Below are experts of layer 11 (counted from 0) of a mixture-of-experts language model. Rows are named router (the router's row for the expert) and show model dimensions 64-127. Each number is 128 + 32 x the weight over its row's rms, rounded and kept within 0 to 255.
After each expert's rows: a language model's description of what the expert responds to. This comes from a sample of Wikipedia text that the model never trained on.

# expert 56
router [160  92 129 120  82 145 201 121 174 128 108 133 190 146 129 132  77 104 141 138 133 171 169 158  95 133 119 160 117 132 145 139 120 168 170 111  90 133 112 131  79 142 156  69 125 141 175 220  89 162  77 100 174 177 151 129  74  47 100 144 147 117 136  92]
Articles a, the, The in prose after prepositions or verbs, plus mid-word pieces like und in Sunday, hundred.

# expert 10
router [166 102 179 106  51  84 154 157 125 107 105 111 145 104 134 106 153 138 162 105  90 138  79 162 114 179 160 127  89  89 129 165 186 112 103  87 167 129 152 181 147 161 135 158 131 112 159  99 131 116 140 134 149 166 147  90 127 134  75  43 109 114 167 141]
Word pieces inside or ending place and team names, such as York, Warsaw's -aw, Portland's -land, -shire, -ville, -ington.

# expert 53
router [144 130 153 102 165 134  47  93 179 116 131 118 153 165 197 154 139 122 104 100 171  63 158 143 156 109 119 122 178 117 185 178 107 172 108 144 105  36 168 158 120 119 165 102 175  87 144 121 126 162 117  81 152 141 122 168 146 153 118 163 124 143 133 102]
Digits, year-range pieces like –19 and –201, dollar signs and opening parentheses in sports seasons, prize money and coordinates.

# expert 30
router [108  81 131 120 123 109  79 163  66 116 112 135 144 171  69 182 143 126 166 116 121 106 121 107 127 130 161  59 133 149 142 129 155 132 119  96 135 137 173 178  73 134 112 149 119 180  92 141 109 168 101 129 148 163 164  49 153 161 111 152 126 136 195 122]
Adjectives after the, a or of, especially most, more, main, Indian, American, British, and adjective endings like -ular, -ly.

# expert 21
router [202 115 195 122 146 103 158 143 121 144 129  92 117  64 148 137 160 127 121 174 115 118 101 150 128 149 170 128 129 161 126 205  95 107 118  98 180 146 157 140 147  77  69 148  65 111 160 109 173 109 102 143 119  90 118  64 144 146 126 134  88 119 130 108]
First names and name-starting pieces in credits, rosters and lists, such as William, John, Jack, Mark, and Campbell's Camp.

# expert 47
router [150  62 141 117 141 158 119  99 175 171  86 138 124 114  89 132 190 116 135 139  94 121  97  92  97 113 109 166 148 174 201 109 173 136 158 120 201 146 138 109 156  99 104 136  80 209 147 127 111 115 203 103 112 128 117  85 145 153 138 133  86 114 156 125]
Interior or initial stems that take suffixes like -al, -ary, -ated, such as hon-or-ary, tem-por-al, oper-, voc-, plus sentence-initial On.

# expert 45
router [159 162 130 122 137 104 208 162  52 181 148 138 187 162  64 157 105 104 119 116 133 144  77 108 147 124 154 125  89  99 199 159 201  87 130 126 154 109 119  90 147  81 140 143 159  81 136 139 105 208 164 134 148 146 147 133 101 167 128 136 138 145 125 105]
L and l letter pieces inside or starting names, often Slavic or foreign, such as Lewfest, Limit, Mishler, Dragoljić, Bangalore.

# expert 31
router [164  88 106 143 140  90 109 132  73 168 144 124 102 134 131 144 115 140 143 129 128 144 141 117 177 156 165 111 143 131 101 208 149  94 108  74 132 137 152 169 152 131 128 159 107  88 139 158 127  99 151  80 194 115 102  57 133 160 107  57 119 198 115 118]
Last piece of a noun or name and pronouns for people, e.g. Kh-an, Div-ya, activ-ities, they, him, students, players, often before and.

# expert 52
router [146 143 127 108 162 114 136 107 132 122 158 121 144 181 145 110 188 119 151  99 103  90 205 111 104 124 149 142 157  56 120 166  97  83 128 135  72 115 157 148 111 143 142 175 140 110 134 141 140 153 146 151 150 111  83 137 109 141 142 130 171 136 105  49]
Conjunctions and list separators joining nouns or clauses, mostly and, or, but, including, plus commas and slashes in lists, as in "North and South".

# expert 28
router [126  60 153 119 155 146 133 132 120 105 147 171 156 115 160 137  99 147 133 210 171 174 169  66 185  98 128 134  89 118  92 130 124  98 108 144 139 149 107 171 170 124  92 144  73 135 123 148 156 133  93 170 103 106  97 106 104 158 138  78 112 138 131 114]
Main verbs after a subject in narrative prose, especially biographies, such as was, joined, became, signed, served, received, and past-tense endings like -ized.

# expert 46
router [153  38  76 160 155 109 107 181 153 148 173 155 106  82  61 110 132 130 114 196 200 142 141 113 146 130 165 162 140 105 123  82 151 160 114 154 143 120 148 184 137 126 184 123  88 166 103  84 140 136 150 151 141 142 118 103 103 153 165 128 125 153 165 128]
Common nouns, quantifiers and word-final pieces in the middle of expository clauses, such as end, part, all, made, one, -ing, -ation, usually before of or in.

# expert 19
router [117 155 112  98  73 131 125 118 117 139 134 116 103  54 125 124 141 122 127 129 116 118  89  92 126 134 126 146 118  99  75  92 123 109 114 111 118 125 153  84 120 109 199  65 169 100  92 138 132  99 101  99 143  84 150 176 120 112 102 174 115 150 136  57]
Word-initial single letters or short onsets, especially R, r, l, pl, sl, after and, to, quotes or was, e.g. R-emains, r-an, sl-aves.

# expert 0
router [128 108  91 105 118 124 100 108  93 185 129 116  97 112 118 128 162 167 127 104 146 140 116 169 106 167 149 131 181 134 130 164 183 148  86 131 112 123 152 142 152 127 140 174  58 148 123 133 147 152 155 148 134 165 149  83 128  98 119 111 145 189 168 137]
Words opening clauses such as that, which, when, although, However, plus the Department/Secretary of State in government prose.

# expert 24
router [155  89  69 118 164  74  91 115 154 145 160 139  79 131  69 130 154 141 166 158 143 144 113 123 155 126 164 124 127 122 143 150 163 128 112  84 153 117 140 175  82  98 106 130  74 150 174 132 101 121 113  90 170 135  49   2 124  77 124  86 107 143 176 150]
Phrase-final nouns and particles before commas or of, such as out, along, land, town, University, School, plus years and place names.

# expert 26
router [ 52 124  95 154 149 186  94 130 137 101 130  91 124 146 120 107  57  84 168 140  97 120 168 102 100 136 154 123 128 127 131 134  61 108 137 132  35 167  96 144 121  80 158 144 168 104 164 167 161 113 105  68 130 157 170 129 114 136  88 119 111  93  83 146]
Function words in running prose, especially to before verbs, subject pronouns he, she, they, and auxiliaries has, had, would.

# expert 33
router [107 169  93 121 152 133 126  74 161 161 135 182 130 143  82 113 178 131 129 112 110 144 202 149 138 122 132 105  86 132 122 118  94 187 132 166 145  96 140  82 112 129 100 163 168  56  92 116  96 138 146 138 126 108 141 169 117 101 152 126 125 100 123 101]
Word-initial B or b pieces in names and nouns, such as Bon, Béla, Birmingham, bone, birds, plus sc, ab, amb pieces.

# expert 4
router [ 85 114 120  81 168 135  97 129 173 123 118 134 119 172 144  87 138 160  89 200 107 110 141 107 103 158 181 105 122 120 173  89 128 153 144 155 125 129 146 119  99 133 116 111 120 147 117 135 174 174 109 119 153 194 146 100  51 129 141 126 151 123 155 132]
Prepositions introducing dates, periods or locations, mostly in, at, during, until, from, often before years like 1743 or "the".

# expert 1
router [183 134 137 108 101  89 175 146 112 185 107 158 133 102 134 198 125 105 133 123 143 105  82 133 132 129 156  97 109 166 129 161  79 123 135  66 189 118 117 121 130 126 117 129 158 137  88 113  88 142 142 129 122 114 139  83 191  77 179 131 101 152 106 128]
Word-internal pieces like ic, al, el, il and ov inside common English words, e.g. vo-ic-ed, collectiv-el-y, dif-fic-ult, ren-ov-ated.

# expert 16
router [105 145 192 155 152 119 191 179 142 120 109 158 130 163 156 145 144 173 145 120 177 146 136 125 183 162  83 106 121 155 184 152 162 171  71  90 154 159 142 148 130 119 100  95 113 141 143 132 115 142 153 110 132  74  52 142 133 138 111 131 134 133 143 148]
Closing brackets, digits, units and short values in infoboxes and tables, such as ft), °W, –present, the year digits in 1975, and language names.

# expert 11
router [119 153  86 106 134 116 165 128 172 195 101 153 206 183 107 162 170  87  78 133  99 124 129 138 194 146 106 109 138  97 111 143 190 142 164 187  56 125 106 107 193 189 141 125 129 104 105  93  99 129  97 173  93 126 102  84  91 125 132 166 146  82 224  93]
Opening pieces of Latinate words that need a suffix to finish, such as acc(ording), ar(cheology), reg-, cont(ains), oper-, often before -ion or -ation.

# expert 8
router [133 145  81 145 113 150 225 117 127 102 134 143 106 125 165 103  93 138 127 134 102 154 124 121 152  98 103 182 126 137  41 166 117 183 105 139 114 146  90 126 201 140 145 136 116 148 123 106 160 150  92 138 140 119  96  86  72 171 172 144 177 124 152 125]
Pipe characters that open new rows in Wikipedia tables after line breaks, plus list-label words like Died:, Wins:, and coordinate °N.

# expert 38
router [119 132 139 146  74 165 194 174  80  95  87 123  75 141 128 107 138 134 126 132 127 195 144 106 144 144 159 125  80 110 111 135 127 177 157 145  31  99 132 119 103  97 115 102 146  81  52 150 134 129 172 143 132 149 128 155 148 153 150 137 176 222 144 101]
Word pieces with the letter h or H, especially at word starts or digraphs like Ch, Ph, Kh, wh, as in Newhall, husband.

# expert 18
router [132 143 129 100 159 114  52 103 123  80 137  97 139 146 165 165 145 128 110  94 197 134 109 150 128 133 121 124 161 124 145 155 210 108  90  93 150  64 135 137 139  58 116 173 108 107 121 171  56 195  97 103 141  97 123 109 146 117 109 100 142 127 166 126]
Words inside institution and place names, such as South, Western, Soviet, National, New, American Academy of Arts, NCAA Basketball.

# expert 15
router [193 166 144 125 161 108 167 141 168  31 118 166 151 124 165 131 147 101 129  79 148 163  64 132 137 114 149 148 148 105 128  63 157 149 112 181 149 142 140 134 147  96 153 191 150 129 144 158 115 144 105 177 172 186 117 164  74 138 114 149 152 147 137 178]
Pipe separators before results in sports schedule tables, plus on, a and to in band lineups (on bass, double bass), and initials like P., M.

# expert 2
router [113 153 126 117  97 115 107 181 145 129 207  63 129  80 114  96  94 101 158  94 123 154 114 129 121  95 150  61  82 103 117 150 108 135  64  94 197  97 106  78 116 122 162 101  89 135 107 113 161 124 104 122 181 157 177  83 217 133 134 131 119 166  92 179]
Short vowel-led word pieces inside proper names and rare words, such as en in Phoenix, Copenhagen, ien, ia, el.

# expert 61
router [164 115 177 103 179 169 161 116 173 112 138  93 149 193 149 203 165 112 153 129 222 138  55 127 107 130 142 159 134 161 135 169 168 110  82 115 176 138 143 144  65 145  92 106  53 118 133 122 165 149 145 131 118 144 110 166  99 123 151 161  85 175 151 137]
Hyphens starting infobox or list lines, table pipes, field labels such as Born:, Died:, Released:, plus months and years.

# expert 58
router [123  94  65 126 143 123 105 140 138 160 117 117 120  81 194 133 113  98  74 195 129 124 143 106 132 173 125 154 147 144 128 110 101 158 133 127 105 128 125 112 174  77 106 116  86 121  92 109 108 147 135 162 115  36 105 109 143 165 121 115 149 163 148 105]
Opening or inner pieces of split words and some short function words, such as hon- in honour, s in outset, comp- in compliance, due, so, back.

# expert 39
router [155 104 139 107  97 168 117  76 173 113  94  79 192  94  94 114 140 120 120 146 157 110 133 148 130 147 135 153  96 124 165 164 159 143 130 172 127  96 154 138 145 138 139 135  92  89 111 125 127  97 152 126  94 150 137 104 171 148 127  53 141 122 163  91]
Periods and other closing punctuation fused to word endings (er., es., ing., ).), and line breaks after headings, before The or He.

# expert 37
router [128 108 109  87 157 144 115 141 105 135 134 121 118  78 140 109 184 118 183 125 127 161 147 150 148 117 148  69 138 169  81 157  75 141 105 132 120 118 143  70 150 153 137  44  75 134 116 141 113 148 153 139 119 104 103 121 211 133 124 141 172 110  91 127]
Verb stems just before -ing or -ed, about serving, flying, returning and launching, e.g. serv-ing, f-ly-ing, return-ing, pl-ann-ed, inst-all-ed.

# expert 57
router [175  70 144  92 174 132 144  45 164 151 197  93 123 138 131  62 140 120 177 123  60 180  77  88  55 141 193 101 108 146 143  72  73 116 110 177 138 126  74 149 137 108  94 151 105 115 117 158 153 117 134  79  78 125  92 160  98 173 120 125  98  87 139 128]
Word-initial f, g, G, bl pieces in running prose, such as faith, fashion, flee, giving, trading, after articles or was.

# expert 42
router [ 82 194 129 125 195 165  90 116  69 122  81 126  93 149  89 136 127  68 156  99  69 143 107 120 126  79 146 128 101 107 164 151 141  60 136 115 150 127 110 118 149 104 168 151 176 139 140 122 164 141  85  89 135 122 120 106 138 133 138 140  71 193 142 113]
Opening pieces of words such as el, am, An, ro, and syllables inside German, Chinese or Dutch names like Lübbeke, Jiang.

# expert 35
router [143 117 122 158 162 116 171 123 175  94 142 123 105 192  79  93  68 125 139 149 157 130 138 101  98 161 155 167 164 121 150 103 149  98 144 125 139 121 184  62 110  69 108 171 127 122  58 139 174 150 135 151  89 125 110 140 150  81 122  91 101 111  89  64]
First letters or syllables of personal and place names in tables and sports results, such as F(irth), St(ockholm), Kh(aleda), B-ah-amas.

# expert 59
router [135 166 141 165 111 161 115 119 144 104 126 124 100 100 151 146 121  73 123  68 114  47 133 141 145 127  51 122 150 140 139 157  99 114 120 160 138 151 161 121 111 172 135 108  76 162  66 176  98 156  39 117 116 118 174 126 124  98 159 144 157 128  88 125]
Initial capitals and accented-byte pieces of non-English names (Šolić, Granatellus, Zarati), plus vol-, ext- and int- word starts.

# expert 13
router [132 113 108 105 139  91 131 128  91 179 174 151 158  53  92  93 156 164  97 122 102 170  91 135 169 183 126 130  92 114 148 197 139  93 156 153 133 158 107 125 159 114 103 173 111 185 169 162 113  65 112 182 107 129 170 106 156 151 111 143 129 109 136 123]
Middle pieces of scholarly or technical compounds, often before -ic or -y, e.g. Astron-om-y, Cinemat-og-raphers, callig-raph-y, kilog-ram-s, histor, med.

# expert 23
router [142 138 149 107  86 147 171 152 100 104 126  99 125  85 126  74 128 159 132 181 132 148 167 105 189 118 161 140 177 126  99 142  83 108 149  88 124 137 103 186 121 135 176 129  98 138  91 123 168 161 117 166  93  99 129  79 184 131 135 114 121 143 132  89]
Short pieces inside words and names after an initial consonant, such as z in brazen, az in Kazuhiko, ak in Sakurai, plus short nouns like car, rock.

# expert 5
router [104  93  68 117 128 146  62 104  92  94 145 120 178 194 127 157 161 137 141 165 114 198 147 173 116 160 156 129 115 109 175 110  91 138 112 151 117 162 150 182 175 111 117 179 165 129 106 145  97  88  66 131 159 114 136 108 101  80 170 190 137  52 109 153]
Prepositions after nouns or verbs, such as of, for, during, on, plus word-initial pro- and influ- pieces: process, proven.

# expert 9
router [124 151 106 133 130 118  55 187  94 111  92 102  83 115  97 117 173 121 156  79 139 114  88 113 138 128 159 156  97 142 111 154 148 111 107 105 135  91 120 133 118 161 107 131 151 145  62 143  84 141 115 143 101 131 129  58 158 159 106 103 136 153 140 186]
Event and work nouns like film, series, Cup, election, War, season, plus the prefix un- in unknown, unrelated.

# expert 55
router [102 108 205 106 177 147 110 100 116 188 141 153 141 106 117 139 149  80 153  79 114  81 127 161 181 111 126  93  84 141 115  96 176 168  77 144 111 140 157 109 114  95 117 162 100 114 162 124 122  87 171  93  97  61 138 116 120 156 138 109  93 164 155 151]
Letters in French, Portuguese and Spanish names and accented characters, e.g. Patrí-c-ia, Fabrí-c-io, Sociét-é, plus San, Saint, Mont, Los.

# expert 6
router [205 173 115 132  99 140 136 128 124 107  70 116 129 124 140  56 163 132 115 127  97 103  86  91 144 109  98  92 108 116 102 117  97  92 176 186 103 190 158 143 134 157  51 173 137 133 127 149  58  87 164  40 152 122 164 170 198 122 121 170 105  89  97  86]
First pieces of split words such as rel, exp, adv, def, comm, and the v in sports-table headers like Team v; t; e.